{"n_experts": 16, "attn_scale": 0.177, "parallel_block": false, "lr": 0.0059, "lr_head": 0.0128, "warmup_steps": 232, "seq_len": 512, "doc_mask": true}
Below are experts of layer 4 (counted from 0) of a mixture-of-experts language model. Rows are named router (the router's row for the expert), down (a neuron's output weights, with its number) and show model dimensions 0-127. Each number is 500 + 50 x the weight over its row's rms, rounded and kept within 0 to 999. Numbers have three digits each.
After each expert's rows: a language model's description of what the expert responds to. This comes from a sample of Wikipedia text that the model never trained on.

# expert 1
router:533463500540473463559428461505402407520456492498520455467463529475544569497567505484491470508513479478543490562631553390468451577557558440513478547496535450545465490474435537515406548483483434429512480464515417488476423491562553454528509495440454518603620434462547413521529543501502451506487481494473509483516479515541562521503562470440448530462425501431492582368525592533513597387465
down0:519458512618416497535455495549514430552454466558506560465514464434531462536518488540504458576378447621495478464548541485558527498451455516588510474510452491448478547407511498450488496474458382613546533528433458421576516503525526451395490471454470516461507545522452504451560469514547572490525485408440540532494507457566489498464458511475439401487534477471439415571535366451526532448459
down1:527555533554479486526511457412504500505509536447564550478526473467439532509499502487458462441541480500481504407543503510526479452581482517505475452465520579509497505512538483385473514464405457459531462448498501562483451670522545548559538484526512506451459481619481548543552477514430452471394557532677504405491504479515502419457528441460571590484603525459508555468412450499596556522527
down2:499534406461544504497508485466488505476407540512472578585474472515541592445494511453495490565475473512545438439535503516487441548584555494508511567530516498603384544472441520518523528562507576432358484457552467561409459573454476462526477476481469519444591490554539495516580416537524445598424510541488541500545607446645562571464509527531424485541480518490554510492428510464489458513534
down3:565550515486427391465515544481545546541450504525472503515434531537548480475473483466457495509442549458467502441549462456410563486536483463544514534618511452418583497449469521523443568467479368590512546498412467475402599424459494438571494571456457393517540454576481481486450534559571544479400478496445512436538554454453444566558519562533481515487477520524431495535502551463455408444527
down4:532483469495560499557545516448500518522396628500480499500384516468511525497480392572532513468471497500548460539498417504477511453534495431624485470460463545481578559522452568476528458462509381524450506489495498541580550431583412475469472385565539512472446489414487475481516606503523503478426514488538498468596460456539468513538509534539458526574492567389396467524546497462393451521495
down5:542469510498448591544367511476503472491441416449448409511450566571532503409460495394437497481498426474536467567457480493488449477423477391490524527494454516418536448441485457607463411563457552491477466560458548466477445464527539420522492523475480352522498416525535409483522444516517476567487503502564419552495501576537577533470531507516496407414534493502577500461540478448513532492513
down6:478516462420421504529467467453528562484576568482491542498471440536450470426571461559584486406500475479451483505529487484487445512599537563518551451471469575426512501548519455518418526559541462602574467592581516517476415467566416485472368481435539533451469499575492506464471479486387548540529454496455501466401508525539435458496504517481626576474477472483467551412483516497599505486554
down7:460486499514566505516603459521424513574507429580475408541543573551540396646569514440471567539465491453478418464475551528517512408414507512507495506521386478544509529509453484615507440451470514467548509490496485506482461442472511536530440457577480554481490500523433586533448569599556480523515580489548507500465522482496404426525517460535450414543487451541570589500476536541551595505498
down8:551516495590448482465479472532526458468509555637487586553378372461631551511415468491525452496455543509511440544529524530514478554465458461500519438526454564516500618450619532553384504429557524535477521461454469504500537502475535502446496457429464525505525556510498483480485467490586568529483457482424516482461449496532527391474495487504463471517451507463544508491597428387488400469497
down9:499608515484462520502472457450457477513537531503574532481520493487572605516444476462498481517428581527572344487443513488566517435487518529518461479509514466536570538468560425318447565495540532476552491598504500461557497552487438471524553588480501433487565421579505532538551493433551487420425584461519500504528533519510603495529516477522563570496529529479492595474540427430496449442476
down10:436539449551459507402483466549532456507419521495522576408483522512478555495497461420558447570431413436479489448502475500475449606452530437471520487528493524530479485461453488391457417475515458539511497498438438589475504479555527460447507455508513487490489530486406498491403580505500512358543418487426541588547502515475401521400503550455635530532460463495529563505604524501434501460517
down11:573447590464534561542514511454440516539445578433413464499479459390517534599473469543495441502536461575534500463475406516484407527617482558472486530503544490481470469541446561435492502415405520447525543485490477487436500478519471495537529483532504541447448446528417477542605458527526479539486556500521395494519522468486463540477616590444523641410485500451489513497519514601409456499493
down12:460530505538443480510519542493525505546517465537426481460436617545486528534529488493420543560533530522504538495543469418504492521434524543457433504533455573478486461457373465532470534492389505616413601517497470465530519620509458482546468509478485537479499499498559509432476566524511511435598514522447585495454482695483466376576550518460476528466538585472509549532459453449517527492442
down13:486513511506522489509495450490573533605512404460535567457464512576428552505464576561480484480557404453433476482566534559540568513477518509534544500530557520511516618567487551381512543497488477529552467536420441492487452443472567583528457581558499509495507531551391384534387439516501502581529534505418488481414505528581545506541479533451463567556528524473439565452441535463505588466442
down14:528461474456516453463547444468482596603505506487507488501447446472437451472546484480503579493525521437475430508532553465561508537514515499498603441424436406470615494506538523462452489440464463543568564532491500549519576597467481518581546541439532594554546489456484482557593467531521554461548467443536446511422491471530547588395533477462441562444558601510517479521488489641413520468457
down15:435555537464584498491497467509453484550486472508472444507538606468524540485430514396530459499517493452515515486476533463506476412537511590452446487530563485572505437618451493529430404543518518512499463469454513606548537523495560497519483485553537594559552489548532430490442551443483447551422515494457461416356590506474425445552527537557461386455495438553529576488464463547402552525535
Inner or final word pieces of longer words and year digits, such as extrac-ur-ricular, Cauc-as-us, sarc-as-m, Adv-is-er, 995.

# expert 5
router:534522510484498497448372539485526552548507422599509495523495519462426575411478563519489435375374503462475466487504475484494470474461523414518427499518574558531589494456477414490447462519576477420529551414534461491504473513422429415576480562476527468535519493486522507478547435539409560467489536493556501485476481454500498486579471534385489504473428532427451525550472589525552564593424
down0:484547450556503436515532493520469500505490475543367417523562467489409473410465523546546613536461452520550522418521450470456449440595479454483474398497432458464534509519437452505472456491476509524558529491422473473481500587606538436461537476402450530507511470517584482472529424559446527589515441479490503488402464551533447473541616463529486478493537551454455414535456598478530404544523
down1:504572461527414455411446543492489565512509494500529447532508524502496483444462562535409541442465482506484460484503528508482484484425474467549582524555420518466402346612489525616504429569494514510465500463500404476486561426467592447504427395463442531500443470524561500546534514439504465420462430469419390510575467498487481439471576451500480469535514526554558429544532538467584501477505
down2:624563500456559463519494406418480468517527410491478357490456532501501562426467539517507509466531429438445531546507518434443446510563516480526449554575456455549555547511509554428481529569496501524457476494531484554430545460451491555445505545456415491485517467462543475572589441535471409626494454490495530556530554416571501527493526554575498485530583565535451583481467544582502501586433
down3:438435476523575399500518455493520385525450572438453616476526478404440459528491508495465451467515447401475487525586551430511481486548447486524515577516541515435446507500466555408535565561476492463471549496470577510458515528495566518558508492531502605463456516578489513483592467521497510574506577479582528380442546480556493438423527617431536539403525523469507456420529471496462447501483
down4:475365602408604573467502493431460530509480519535530560496551451534558581521469447493531482533545589540570531421518447452544455532527490442551516487555503495482454532462463461558372529440495506447539470541496523454513460528581492428364501515467529534514461455520440554521591597457551545423462557581541486510416484474520502525589460482515446427516545568435524503546511439452512518540550
down5:556554388523433463473554599445484492589528513534468473458517590493506437515476539416533513493535485528548440596518574466548508479468507526486520520516493450550586537434586516494396460522509462491506474485364541504453477499532453524560488525456491507484478503459542494428401495506466565522562432554436566434556545442512535527439443349394444477560493457562578520460466486558429499430513
down6:446527491459533551481500561458465495537502549513522453520476457499475514408472508487567535487550549530466518403384429442582478494468560448581504505456452482484528457570438429464531550510522524565415501486485610462520468474467477455585540412550533469574504431528478530503340494508498543584463484543507480472443481385564470495557443440527534472558447579603527457441442469556567421556549
down7:486570574479532487462345537495571515555535467540585504465490461498545525396516422479445549543523429516422565594539524505499515498504502566443558529468452531481445466575464403484541547483534492533523537469536565492449483539483562470607447495403450476496474585530595501569518502468589467505524429536515460543384495460451578510517512458594577581528605492496486529572470491527478512554465
down8:500412569531541611550494550507452491498533522477535514435507461493488523536532492571483460571507441474495479514486448534457478369590468470515506488466525553503519483553439495370489521439414499497454478505540474538533466531446464465415518447532491657418488500545428499519478521537505439527487451533462402375329538516535546455502493504474524494510536596432407525462440477471474587461488
down9:486418497448579575500500398538482444543513518561522462477525495475466492469473478480516506525473495476486492553536510442474526471463528525500520477541491521532475457505452546615523542463550554505550350549563569572467529461386464453487514423463523570555538502511443569582493633488485540487505416432474428444542553474432552419546495532425414433541488533566540410503527553436568538381461
down10:538475475498455559434498461471464449502441547465500549451530521430542539548420431533527493510484467396521507538458529524493444527551430409508512486591476482507431451491522535448532397516472500535618504492504484440477443483450521545403444351546475509407537442487505532513427522571391483493542478461442529495591406550441447526440477529508449516419474480433416516505479636409528506507512
down11:432448455436439560550458551553504522470565459396503429449462384432430478506485463481595496479550434516470574509474571606509449533487528541371497505484469467440497596476495534455528545410515446478495631481565540508542506490549573507444449431510494563480480439470496562497516501406584493539494473507513537448439568491505438491524477545432492585500512413435523523491473485479426532451397
down12:612624582536499465427467423544581574482522485501560564468512567538538486380613469445479460468503526502503517435495482490509506468427568468462468504471469494450539512523455470511478519512543513566408533506483540489442593480483470465457558466442493512559486529466541441419454386552503441419476454498495482483532589607502555565534373476463526492481576467429548429541437562496519564471473
down13:548514523476513518477578563506510527440561544570532514492534450519550423582559530399417493495547486481581333542530459565465477426499547463499543426450498506527657510486502467438467435464504518534407544429475546516534564558471537516523586546514502527497506543454562494521521494425593460499463586586440562464473436463450568523515505451486541580453423484446514422521463541543502444488460
down14:544449628547527521453537407596552508530466545408535504446359487634373506524535479471489519449549522543471427536497514505545498533582501516558469481493573530470506502478468508386471487415431470486509443464456549526521484501525449523576479461527520471501464494473452464540508484521449473527542503520441485490463536493558438507513361576548515483485501512426377427543453397537561522430487
down15:550536477499653552600447529398521558479517507453520549516507482548481419562504442497548504543540477499554494486408522519449519466583563576443448411484443525556539472507489553471563458507487457535464574514570515455455505529564529543535475546524544573481468571556424477514538479567516505473515495495509573573426444562468590486366446483476573545583448533499417627551451516531533532517493
Middle pieces of words after m or p stems, such as metam-or-phose, pip-el-ine, resent, resident, plus |---| table separator rows.

# expert 0
router:448514428455463505520570479379524457524476507476609444543497513508550525475505467474474526596456576469516569437515485497488530484422530466431449514376444622551408418498494570504502501497577475563470482584534529472411501477622513616496488484482483501494464544471511486567464518516584498559552438528505513385521432577513465532559415508576462498570538517570533520499550526498455538477418
down0:404494439473508434535434597524428421513531447510576450510628523475433520525549545431533534567495556520540498517491514451429469487424480546512449507430497421515573484532543525464563657567545447474458648425511462576558607478526451527554480493469496436547568498490466551554450493481537524499459523519501521487464508423562500508551464466539486485444507372547535497456449468498494430513505
down1:496490551525534474515559451603442428533596497533534538476549507511537588487501515492502399508498489481511545506505607499445575540605483554551527603484483542412501490513393479510540560637524588563542485489486571501476435432490524505459561441498463593446482464497492417512476509503498535495527528513486404483421571553445522460443446535442606521534495402543551541466396501526548446453533
down2:426422535442449490622491532483519513492440455491620429561452478437481484602506585481541483340485430499421550430529498491387576469432515551500537515440471510515558493652534524464528523394512456508503466515572590483453491525494520499523534512519538467438509502526523465504456472461568427513492534451546466478487524547477474476459552396452490560541571469415425520530503458538548507478500
down3:474538442499488513599545495438604502405504536509516570425632523531417444545437496481405497455471602455520475499562512477536529422449588454516502451484443493541532484538556580532480512531484387451614398451504580502494552478541555558469585507540543481523486443423514448496457552459556550385487509503497474544460465526479490548594476513511526501462528521581553476428529530452452501488430
down4:505452461562434513408537497450513482474511497633476532431550486533516428504476490500451493529468574570466479626498471410563525500466460458501496610547476515522420454387498512537430554474504544508553498394514440481532508526491524523446466561428520464518509501435496510522579467546497606423535426568446394491534535472551479544532565564583476389562409517490511443541501440584478533471517
down5:504542523480547568500576515494466474470439435535475479527543517446496620486540458447551459494508441535464476518580464475434492488467506491534465540550591559511575502624549496465507490407575515521437446453515436526467631462527500444468401498545475464497535472460529535554430383560509527606602526483526499548531589453490493446483543487578409509534475433580577541525447511561463395522515
down6:500487483526535560472524482555472478524559554522435629486629428504491486499512522441539449514543467460521530529507487608511546522427596592446582448426493491479520531483568456552460575488477604499491444529514432519525625546453486576505566441513485481448432475375421512514580453499530495518517591451476589429569483500451441484474460491499508487527507478452489595457504558428429480562459
down7:462486505582551562562505401487495543427499555446495521518385468570467498519458489402501520428494409485474446505464404547508484516450527523475477516516544517552570524531447583576437608599520557434569411475452559565578532494481502571482472442412498450482492500505552484565482572535482458539488519436515523430453533516523544397530500521514400458486452516432480625520460485557500475518601
down8:450487443532487481581418473522465559498493555513443481536586624518492543388519489485520500503447492492446429523458504536446420515425437511526498525529471425506501552573488561553601442505484600563455450445530495472507540451465524472497462547582513526498395495447394483582428487529552487558507499467450487497544395548432509517505535501480358359474504550456486520513601542504480490443555
down9:520515592535467488499440464504531468536451527450490566490592387593586474466543492480584604483383501447463507453492459589448451393546517470591440560566497493558507438585432463501476559525445492547570499427455502451481449521470528458563575499556447499484514486508561470612516471522510497454499466542541493453449534450512473409477422472580471459484559391467459531420514508532519550466550
down10:527597443399514451523524484493466528477536406505492553567537516508531509492401524478530472560444410486502403473618560502511518554493493542584371482669550561499595444488526416432466489557423531457508451513473539505458516453516470483396514479558435482563499502539417546508485467488403493494499532491444510363490566488521485483480455459470475503485472459536454505494429497462444537521570
down11:475511492438528476494470479503509468506400481537418580474529447435517422542430480461517507506502559443508449510508534451526568591607504444524487503489515603501472554502502531488506472495502504401510512589381523423582436476471557424502547444490530524486505477449571523538542479559444479557470493531533512494449443556475497420574545506549472508536623714452535464509492521527610532463536
down12:421513412542474436556556476541387548536474431545521476420500505484480556465456565514393574557498474474521482393537497565497506452500475476556442420537608420463504497566547493620563492508491408519519483496461538542476493499507529438501464493496477466615480521490477508524397581519504491625516541447426503506440572472526445492485495455517457498424405523436509473529423522436500541520614
down13:493512537416557486542523534525489381576427436515524505508480481567450542514517448386578573612496518432410408485446504499491390416504530521540449467497441502461500442488453456475432488503347462494549507473439493387435490561563488484473531507579485501520508502589534496468538476498448535491479497518426494468374569462501558437528462487508576484572551485478492526467473461486444550598507
down14:547586494464539414468441476483594498566542389493462574546527493488601381580479548524574583498487521488546535438485501474520439412443457571483479509629432454597472498550483446617428555535438557528517470508478463538512546521514510464499423510492442573533460453513513518485451520508542522499534535523533448433401505535512522578537496510533468468484511476618482607548515495544552567453519
down15:417543465464409568512514512504437600501551439493465606592618566493405587495453511494523516460424509554596613414479501450521471436480531521502490506473541512466529454529474512593553374587483517422468441527515513508518495480467393544475510523551495489512520554399566478484428480526512592472504493391510514542552499483510475575571548518532488450521483452543519555503464455494485417467548
Capital initials and short word-start pieces in personal names and titles, such as J in Jr., Mrs, Mc, Br, gr.

# expert 4
router:451470550488538528490502487459465624528530489560460580430491505575453498432530554507540452490431387540416474574447458509454571485427484463583575577524510405533447495518561548529511471494526478575497507456486475494491416570481482443454484570485390526391453560502522545426549435560583451507471537511586442484504550513496464505580542545523519523509533483519457505558562467531520455632598
down0:487481525551464547514513473553567518570486492575458459453443475459591442468473524529634504422537458437545477476357517506558484460540502489399486477575589506413552495437503565488519529539508448474473494479465491460470507471522410494510478440460550548599558511514494491436488428472500603501507429566493513457430500468471509591529528506493518560587475575526439476512503527490587469459314
down1:645484525433490553469526531529562522491461489497562546554460539414531534471541467514495398435572491452484428520514567543495471475512499388480472481499436589485493538463541468515483517515451458516480454476427610427524441587454494526442443483550514502496465544493485490502533502472461438427543517495589446488503512434561592550562583519450430476542585416633580428519447557490581540467562
down2:478475510534476496447453520453514500544578424498512509451521495454541596571463535513501440444586407518540475510484404507516572388563490376515560559568498481494479506424558502469390590483472516400503563523488509514464478478443618500427436526437495501537431511478503514572521450465461412484430518428431483582547565461458541456575496496584538584520518482488512550562496535420485422468470
down3:600519450466497509500478368565447593492570623457490503568477495540495443522429508557571502475526494511541533437524444538477500579418523532586475458427514548561521562531658509525516499527482536449571482436475497514568500540593518466510429476557521606550472391571509484513437522488512499547517464523483503426490576513501502508517505458528487562524594512436490609413514530582519486498558
down4:549533443510470554422468510560607504525455540516603584492545564519578491466518443453468505485557567508488477400552570467541484503450473511588553491587503508494511481477513475611442513495463456504510622462504497593550517520457518473445602485388583496517496548492448448550474493399476450565487554516464561492469570537432489459555441516483452485432427476389424479485494458516558530603476
down5:498517543535441418500485529527465547544435418492412509458471452505498459590492520622468520485458474428420467520466467548454485516562526589518456509502555565421497602526409493519498507477479559530588465490456516510476491399564535442568427492421518505457493508503454598557541534524489469552452506612526527506399576549457470510499515481522481433499587559473547474455511354455611475432502
down6:522336463407484460584510409524565497552550526434512544521512529466483513551484557471517474463532567584481546416518493522487439609434561554461452505493422413535564433554567423555517496432530536516508557483451364452508458510553507422467491472512547562525481519523610497525536494492569528481407467521507468537564562499483496558486513565508380509559526546469496506443548464541456496432545
down7:376490476578566481513503465504427465534514571426454562527487511542461517478489484564450386486452432490492371407515467461497441555581520519473464490498483457450472477521495474460560461516435531539467561513557459441496405396508498541455511450447600434511491514425450502607486478627473444499416454478503469530512477517511467528462508577450508603570517567448569556486549456543575517562463
down8:448507574528508535570477384497585508572620506464475435517524488499587484461462535519528495491422500407526468477493549567510568424555511559572491505511513527540481485454575520529633497575614419449432502499524445526517522446543446412469446548550532563482448569510499417417406480462434560441499499488544523501505426602501532594476475554527481578455491552519505539503503480576458544493525
down9:501554484390449481603505467477621568479518580508531474490394545521382536516522478426483443490487469600527481458496515464536541524555517513471429522520538481441436494511551481409535521485550443532437552539429452441514425406583549532586518514567483567424518430543484513507480578552455529594485530540502523487544410541605486549482485529589571516443477513524430519516471426463529422505506
down10:465529496489567480392462445555490498441525494463540516541524495400619533451549396583404616390470524455540493547529468514574437471527489498525531459457519462550492424628482547560474412541490530502429527490546507507599501581429479476471534573388454434488487535459486537454477508427562408476512463493521453503476567503503560529500500553474552450571568474483455454486520523499560487498416
down11:506539511593477505545526513534474467514520584503548426453521458532616550593460558499487436500522472525519535531451492427471519458426543603541519570477440470402498396526532474511458552522526445474429469542548555519437552513490376494520515514474396440437427531438477610519513576408506510611518482512477541487538558487570440408475478443423540424518521486528485494510564475487587465470418
down12:507504521551535518444564502491502495525517385509548547414531562494452518442434539477405556517389474530433552518458500484535537485461580502508545481553441414566469462550400487631502469491578477536463616419549511522406463520531465484526468531518515467501571481404505517491424503522578476462500546546479524609458562497487540483479444419597456510452588417433523479523542423534426490500455
down13:481434539486433536471418483467529465490428536529549485435527392601568458478423481534529433520509478527536523526504534489536422484515351470479455461541408579411448528442555558488477466373540471515430518532562467502635444510564462481454503584474506508496462503592448518485471507509443525493544434513493498440473409487439577458528539458382551511450481506493537530574432476546474498521437
down14:541565472524498519510406480482473421479565558483516536476571513545509482512346459501467546494467477549519575559545493444473542507582561499545515482404476527456544541506580464472585569442503413523533419435466457436466576457483565505579591565547537471539495476454489513564567510463473543522474479465453393513438492481495564553451508478588583420587581519486502479499470577527546609498428
down15:398531511535514513418390558450459429575530596471482401407524563447520483526545532535480532435468486510519405500513484552619469457526447593494525486568521522517463427479590518472482457478578485570541512432534471528566498463512544552467536549461528462468434515458489589462564419493481432451508541462514596405426492525494545435518566522490472535436378474548459491517463548574514497547542
Digits in figures, years and table cells (33,363, 2008, °), and the second syllable after p or W, as in pro, premiered, Wrocław.

# expert 6
router:454455467612493494466572540530510455489541462468538536519440549483493458486510467502462508587612498486554466491561505593534438525552508592563495425550511573504550511486490424485588526569546485579571498493558484498615532471415540464495510504462459458626448412515461422546540488517589442573614462505526530512596470480501539457481467428496486493504467566511608533572513494546564554451433
down0:531467414521512500530500410487519501418541537571501502548547532535514518421397456452480477562466581582539547604486447507535511489452493466565516502611469534493473518441554580539495544523513567502567432477547499419515506485617466486458501593459464488471470568445530404509549503433405572489521405564523561505469532458525628571485467458608518543500506562467509561466492479466396545479512
down1:584477505566473552571497495463509468494456357442489482605530506520370513500428524478524459537418549448508507537580457424438467414513443574457481508487409501458513592470515592478466509557442478494486474546484645466455522539469513464537538434511449558533481547470568512543406577497537507571444559558475490572515545529485490510444490592566485501498416447504504516513446561439531421538470
down2:455455426567521530557441507538581510466496620449488452508459475460492548592545580635574541473515503503528553455479481631506485547605529553512529458455508498464473451423463492491511571419465536481475558511545554602498497507510519522433486427460420423477532522459561517584519441519393498446469552529543547460488461504463457465536432478444470415555429472420477499412466477517472436571509
down3:558543437492342522541584491586487397541506524522471459554523489515485421509466544558575480483449438454543470556572518624480552560535518535518571458573476466484439508459543460446502563564530551517483479614550437510515538461497490553508482543571501576582455445548432493545516561456423480511539515482564454483436490544470430518514412543585521395520457543478453501455537507443447519588524
down4:454539489517530518495492591551513437495467504558566495482484425517504541634423498553568460501492559479625549561514586520494556505536455463461485450411576529497623443495515520435509507520430468552552476517532469542619497520404596531469447473583497499513391554553475596502549511558513481448482576513550466403469557481515564545488440438452592529530523519552461467495464503568441514528521
down5:434532516477509494469496510596465503491382501517545419442527541532491394467455531445483514475533449496434537495489474574437532483454502587475535501441513502501536410535535545482478490566488522512354604453472528493489517539446501453561547570472606558547536469435495544552506451460529463510514505498494375429579453371556508534588422544384496541499508556569447493442451473507452551506564
down6:538497550546499537487493489496555462513497467503517544524455571417522359579541406552476462450526622491557509589505562382520534514401490424476509507479604545577468500530488503539437482466354494453535579503455606485525501556466464463472481471489507491520458509505474443496490376413525648426454491499544456484542480512512471496487529498584484434474445497490463469495526453509544538472419
down7:484518498435482452445504526506418552514497525453372507619430535475454519445444537425591540503539460448488425427510498523442499548485461485552452518531531483484507585391490496517507620538489499461537523457471546513446436500550476498562500487490398493482527438501488512489334529487429513443461500601457466477462607431471480477387514547488474500345550501518549472445499515506517523437527
down8:507455460550482525484514522497498578427556503464506537550446550621446485469394471437435496575512596500472486496524505521484525517433496615533488512603526541464517474434528473700523561593475527630410448510463499469577533513427530534540481466429506509500547552514512420481446492486492492507524473415528465465550486461455500508461579547452478471442468483574563559567482559577542462478496
down9:466555542488495564516571569545512515497532520434500511443589462523536542404526507571464574505401492466481442399472481480450536534570527533493514474479578531530406555495495572642420504416537495532450458426468578454542511436470505419526550501478541581507506432416465544494606458522580487528480482509467572503484472471429423483473576511530573481558513554468436517451421517388547471473455
down10:516563491448542437526516560577432482486531439468627474509491521435501539521541502451526581547615421532517499451542568504504547478482554453465467546525419483533578462495515489589572574579568478498481490448455475598539541458511406558523418509485509468543512567483524511530446569491492398482552505430482597598509455524389387570483468499509427472516586518521571547538492449512514497502570
down11:539430494531480464565418481452580574406569547514523504586522494511498589498476461508586439586559516534542447588533526384402534502545504462510556429451554515524488524557503525492501514576479535573471378434515448468547515592540480540447436470504489559495446528544499501583410495527583556489460498431381524472487515442572538515410588521412442477546502495464499527495480505527538433475509
down12:442518493497486466530458542531541510402557547415472425529445416581452416420438461414467527475530560519430485543520520504452510532463493555469509491513485562573532486608541546506507505465455436434531442554449464507517472511543414548456523542533578478479403388614536573517471458475448534501594412645508510481560553503484494599471470500455499487488513451466534576478501480562410543487460
down13:491426430488556558543557498414424562549467495479486504462470483481544411514493466476496435480483498470539464462473514550523528457534517563570448603481499499536445541426521332477485592484468492456461413580469457493484448484440482551466486524480507461452605385609501555555510517501545500452442533543530514459493425433476457538454467466444575505447496517592360550435483429467489474434456
down14:533471500561361446440422546509461456517456509554580583466457451542531556498477528467551506565514512468564522467467494582462535522525493509521491393414551487492482510515400465502520491521387538599410551478514545445464557488566405480519486569556492491417451523479490528530519439491479549526617507481400477507553459454512524488514504422570484491541570497370427411479474561435549555520465
down15:482447528578463526405422519536585447492553419470521606431469572500437476479522555432442510507397507507435560492554521488485526468478476521546494452483491460528499599447468589408422518474515491545499560468513465496519488583487454560488535551461563424457462490547506550564500423457524507539530484572453380499568465499582559537471393567444603580457445456450532481522518460437509571471449
Middle pieces in compound place names and words (Jacksboro, Martinsburg, Jagersfontein), plus number pieces like 97 and political words like Democrat.

# expert 9
router:515387570476454450484467453566439538486437475421462496487494506557507451471472568559527528507467494548594401548625450520503434540529548475569468401544493475452552503566447544509441514526459483426539602493449424578581555476457519447533457427447501548386472506517578456452558504458514585435478544450481494596519562390530549442522543442491530503494516493496515486538501486506470501543608
down0:476536530504536542498568537553540533480527373614521557485492494479546436599503595521473544481486518540577452564554515546507523517471559548481507410548396466582510570440442503637479510519535548453542545493441540478503440490450453514634502540487529558498421531484485512499435542506494497453434565569428525420455498515391478545472415526500500401469517517531567486407452500415494506477519
down1:640508515534550493498489444530516499462448414542541455464480464545554524494500534498465482504458466519503517540492543553450540379557596472549465452533500485507537444473580411411455495531533538485476402549590515450524563533523437483544571582486434487526517541466649551515525470441383498505459469499450563594454511483541538587497523428575520597557500556506413498532578526420491474482503
down2:470502516540623513467522480478562455473512430483484535477485482525451532500439605511522423412511518472492529602497512532369442525465535464553499485468474520509520579511450460484520420468551453554604342551522598511471462508566551496534478516513500592470453393511467499469553474491562500521502460501503453519461554531451547480445386495542510584445526556387467443575485580418433473525497
down3:534394492486478549550488596457589415546591561446453423471493363483502539484543502525473491479540497465528513531499501519533481535527524531553436560556415473582480460515482556462470543495467409465561486558520540554448489480538502540617481535524478474440385503525502514546542403533585535456498577573454545386612532557438455412553495493395505494461487484455472520432467460491445494493509
down4:463514545437460495580495555414501444513541552487514517587496392418617483498498463467536530478551483497514593515500522409537532500607500571457454510493456493555492507509506535502433504469562472581611583491519539508480464601477427507427506473458582452521443517502632435543498434539479508540538418559538542486538530471414529513462534601535541481564575461462506507506590511603537495482579
down5:479516457421500509562483566488442540461539456475537508556483521435470525519500576503541454474550447644525498473543449440446577557450460584439471550527518500448589453580542601467602441488497416516497504473564635482498498510450517502450494432514481562467549462554453591468429586535490552493406429433501473574363442478525493508477511428508533449499468493468549549514539462524491443498432
down6:560528471466455555453482455456403548463409542488513620469504406453513465529507472551499492489526482511369509485464551575529476509546532459554474464453514502551441491519537455375517470541506508538488445455473435479500445522386570490530458538545556558570537430585475531551480376494507562502473458464478501484452461474505429497437468471514578454620553555461455607438500576516526460588562
down7:526581500549479469557461452631582560527456560503566561437496484516503450542534461470464384436519402458520570459542578448480520520530482508518473515479479621434512506498427420428497549494456457501515452480411545433453451455522545560520503591603586551553476496524509475544572536451530508518455519554510525570524496496513561473440424444529582523518591476466656497469449477514501508517475
down8:489479488492513500469481390566481522537511476504539519573467568467501514550519529518464579509426511613501474539515464570554427460525556527526590496503487455584574544550540416540488432586558533531420551484460625432567561482505542468519511526447516576533518473448528409512527454460454552583488511583472515521478449506567572556520508428492401332450463485594482493521449492473460461435494
down9:510498435368492554393500538486539414500565558574501543427525451493515558356475465526504508533471512480570538574565569556543455532479517489448488515448421428524501462513508518648411481465569541472449627516505510424511517393529510540548588492457498522518526466461579530513543471536508505512496490516549516471508497395453502505534498592467457470557507522474541369431570513477476488495517
down10:401426489494503497489464531523557544560493522528556464488536543501499377602492599481426580476598478511463571494577444538562500482546598575481520524530425542508503541496493549575443433515459490455482577468467499496465497541483496555551586485422550591472439416463563511495447512441542573513461552476508484454450479410588597500476521597460497512568482534533416554496445484562591498466540
down11:513518504449453505433556428461545471556476384488498445526485452446540460441574493465472504480505455473533521489511486471570505487453537493487507461536478478487533403622582503486385507472553475543537590500485512514554509518511480500461623511463512403462590577423626475596535507507458535522442536522629457447566559480528478587453504531563561576414430431538549508550510532491532437548468
down12:599481478446515585496547486554450539441442542494547468514498425508526438606551457478484497447578555593606435553499535505479538597472524518457460495506528520471530449565578499504567504564494497443543502451415530522498422492547535513517505518532464489538463419483501464516543434503505553557429466427561455441420425562479498523563427492387591537606491551443389458521441432469535542568509
down13:454534479534360448515504463494501547551489445518417493556567410543467524521512490525510452526516465559527521469500551492613558523456394486511470451573455561444439474509538498478414501466555459445470477609417415487558487460505555520397519541483442458464488440508525508508555483519554571548475564563452521478581444548531507455542513537494545381417445520556508469539544409510562405430415
down14:535439422456463459549422422508589508528497455479410448458542389481445508585490501524523470529448391497547453604524551544486528555526483467541469516473555527570445623460410414530422498522500502532514527454463575564546474513453489569478459567524484490554571596469476470572513541476461407544485508501494541568599511475522478531482504411529507425471518434543488425553381464495490503480441
down15:347484568556437538580502504529537489513492492492447456521492533513529525551482505480518502449497472523533527444497535591528418506540398491504470498622424565432431482523541573472580486488535430509535536531483509500557433471540453469634457491542522570432556451492468555549481496528563473356563438497520544483529460471373446440544396526445515479480496458533552537568424517515450563540492
Short consonant-heavy pieces inside words, such as boy-c-ott, Vir-gin-ia, pist-ol, mead-ow, plus lish, develop, ball.